python train.py --d_model=448 --normalize_top_k=false --balance_loss=0.000351 --balance_bias=true --router_bias=true --init_std_router=0.0107 --lr_router=0.000569 --norm="rmsnorm" --tie_embeddings="early"
Below are experts of layer 6 (counted from 0) of a mixture-of-experts language model. Rows are named router (the router's row for the expert), gate (a neuron's input weights, with its number), up (a neuron's input weights, with its number), down (a neuron's output weights, with its number) and show model dimensions 280-335. Each number is 128 + 32 x the weight over its row's rms, rounded and kept within 0 to 255. Numbers have three digits each.
Before each expert's rows: "comes before" lists some tokens at least twice as common just after its tokens as in all text; "gets" lists some tokens that make up at least twice as much of what it gets as of all text. This comes from a sample of Wikipedia text that the model never trained on. Tokens count by the router's weight.

# expert 20
comes before: "\n", " The", " In", " He", " It", " This"
gets: ".", "\n", ").", " that", "\".", ".\""
router:098133143128143123139174172147109125107161121105084119149111061149148081116028143180145084126083132148129145150120138146101132124112130150137114097164090087121077140100
gate0:139150107114154148123135097114141217092101138164118125063089110146155137118027128161087119107112091129116153174149085100085135140055145108117106082144105115142154143110
up0:108077115103082097136161124136129148174099204154094125115168115146214106174184145179160207160138106172167187117111186149118161127092111145155163105153143116116087059183
down0:147136101188185137102135156111133160171096121163073112162168119144103136148160145143140122074105098118104173077173141208168091116129168139174168062154134121133175101072
gate1:129132096196105145181089159162090157175074076106114151089119154082115178165141157087144173172101146141186138110126168147135136090140134160169143119142101079130037130134
up1:114182111143135067100116130111128130119116104117101134185143124089112124122133134165129151134164113130146155138163125190170145135129077104158155125104187144068135139125
down1:147106168155136116123112117158141195105150098105082102127096089106124144152148118133152155139137180136166119063132088174152158089190171124132162101089144109179129157108
gate2:156134125044167112085136119180123162110136149076103127088121111139052059134172096196147155103108089102141147123156139150087129156187095127138081167162135128132096159129
up2:183092122192153110155098113087172118101105127157135103149122115196140143118090128102122079131141073115129160085142099174101120071105111084119119160169107154187122200123
down2:094121110063199123106128103162129120111108069083110124096125130145100163160145113137134083115138099138121132112075162144122136092120102164113211100164142149184151090161
gate3:091168133130197153111088141160133142131201109062161089132098090108126208122144119108132142135140093149136083152117123125164120114158174113168164193192120152177143146117
up3:113172118156165107104070122119101164130112182182114117144108093127111182138047077065130148092076128129093191055137158170135155158168143105126103123118179077148040151142
down3:098119136110156108091136117164090164134133140131127075193199164146188194100135134120119127121163148124071134146094149110143113125067144109140138105112114163139117110136
gate4:150121070132047114103123134179170103133126081087098075161132082146092078101138127115100063173118165073132117175099145145126147111145106107154192170143144167112127084142
up4:165115120116141156147075107083103127130128187131128162132119127151138200122079098120107146088142057173147132141080145151146119076116137117142123118147073098137142120157
down4:096175114092110132157120157140163115083115166151109101116114107109092148101131136098086111122121100133161165114142181155141137184129146098097098124124132097154089113111

# expert 14
comes before: ":", "\n", " by", "=", " birth", " /"
gets: "-", ":", "==", " ==", " by", "ed"
router:140107085159141137165118126156139075135134099098081131134131128076141169078115124130077103144099147155117166100114124133148148103077102078098138124070068156124156114155
gate0:153120147152112138191122110134101126112149201094120160167094152124144150129089100217126106178099136138159118205214128101170131138117066077120150097175178124096108100173
up0:168131099146117084117147121116149120124131130084122109101139157075156123075094113171110067159140098118106100179167162112121105110105172108113112125146139132161190119092
down0:077130183118100079168147116165142130098129103119155116144106130084138150092157092108084149140121162134110076185129148080158195097111133152132162175131154117098163098181
gate1:105140175135145132159116077170104165173184121122088128169102099093115163120116140111139080156085107161147096091182050191151171127121164119083134150143099129107129148119
up1:114106126161170169109117127130063155137076201115140094104093115130146160110141096086191136132069105083101095184140142096184120125197068095106159110096157061127102112089
down1:131119117165194070191132079162200077143118146131140110150061135101164165160152119119173200126142165114153154158097155118124141120083121113118163096114112099124144168126
gate2:059049167109160086136106178181166098133081075137118123152179123041132158139114157187091073089078165137127123056119148131113192083121082122147177142109076134105104095081
up2:100122140133153097139163118111173120157080078066157155162145132082145138175180168082142140124094108096213099131160154165141157134142102085084208148171089133115045086137
down2:118106185135101151144142071130055079118104085135126076118124107092165131104153159114075064119095162151128134166207140097138156145162112086141171121128111131104055138092
gate3:106183145146122097153143157109162087061178103126105118139089104153114144112117190112059054104175100156060114124129113139122134141159070149105096173145150077130115108161
up3:097184175084100132137161158099106181131096063148121094196143130104114127148157129170136101095142080106117136119098160131146069089071109187145142156147086159102143126167
down3:119158147088114131140082132151171129167128134135124076094089181158107099109082126122117132111082129124145156095109202139148107114111138107138139094162139155125142124154
gate4:100116176151097152171150116159142170079125117154095081138131073092118132143167080193083057040114136146106149121063070061195154101115104143178111129090089128079144132111
up4:185175142103105107101060083119150125123145153160125120070085130129129131190154139097135118139138060165068106080117131126124102152142156140089158112208155069116075131102
down4:163151162173145152132130066063122124095132156187134147142073113134075149174107160134083160137128118089076125198166158112125085104120171155095184168149138158138093069123

# expert 30
comes before: "\n", "|", "-", "==", "The", "==="
gets: "\n", "==", " ==", " from", "---|---|---|---|", "==="
router:174039074137090142168108191108143084127100107148113148127142086132139086102134122119110131159097147138133173134100136171084138124147052113170130089071073173071115110177
gate0:101164096138152145141106151125168077106157176162131126094099161085127161119150152142081134149132120078114100115098144080080110107159155077146144080146149119111122139153
up0:136137139100117136140162126107041202100140108117138143126154099135122125138105136158099103113159062048109128112181148098122144147133090203097102118156084100150090077114
down0:137168102069115081099140208167142101145126060140082143142069138116117094096080156159092152096154087152144145057137191226175125076086121155089123149173124123154142119136
gate1:090073173175114107146110089129138119123071174115114179068119109225097044127060141106152147108122134107087164096094084157093166117104099136139149098226046157099130166097
up1:138099117066137110096102055106137118100116146107211163085154153129086169116068159092164143129116131131100103063195138133103098120130183128088097132105113057162078087161
down1:154111144066114105136089140135153088144187102179091118135104144111123159120166178137155166121091097137129115155107116087127140127146143147154110118105160121116175153167
gate2:049083113179141108155149122144166094116114109133152174158176141177169120121120103057168153164131146158110112090154158142120084111153083124108153144109130199178142105088
up2:160095104161097173127086098191168083159127151116097102124170069092119100145196134065126109137116213146129139158080144076154107153142088096146157126133145189180061112137
down2:085128117121135144145111146094170169168180128125119134067136212148136140157132079154140118024134173167151142068141139188090132200131124158159099160120137113130163117142
gate3:121096133130157103137097138192122067131055133130056130099090095094154053125092110199096104150055154117149161132133123104118135131124089144147187141126156167103070050078
up3:040170141170152158160102021150109139071167153107102117145139180139071131118148139175088107132153083164145099105085127087084172097130111145100084089108090114170189107118
down3:115116133155154146164164117115157120143130142169096125162134055136114115082099094162091142110142106180184118097132221134111174059186127144138113097108151146157124134095
gate4:122095142092110148092107105106143093135146103119162140103126173149137093112160117043136197152160124115142035109138104145082129134163134096112160157101129143158134181069
up4:099208107101087087116133141149130175152109127105178112171128171148113151154107148148115164131118112095121136070138142154126100077137145146149062122152150113088069104116
down4:124066132155127091098045140151118063145083126161149150098116137111144146120134160130106160055073172140079157112113096117115093126156162085053173187178156150124188109119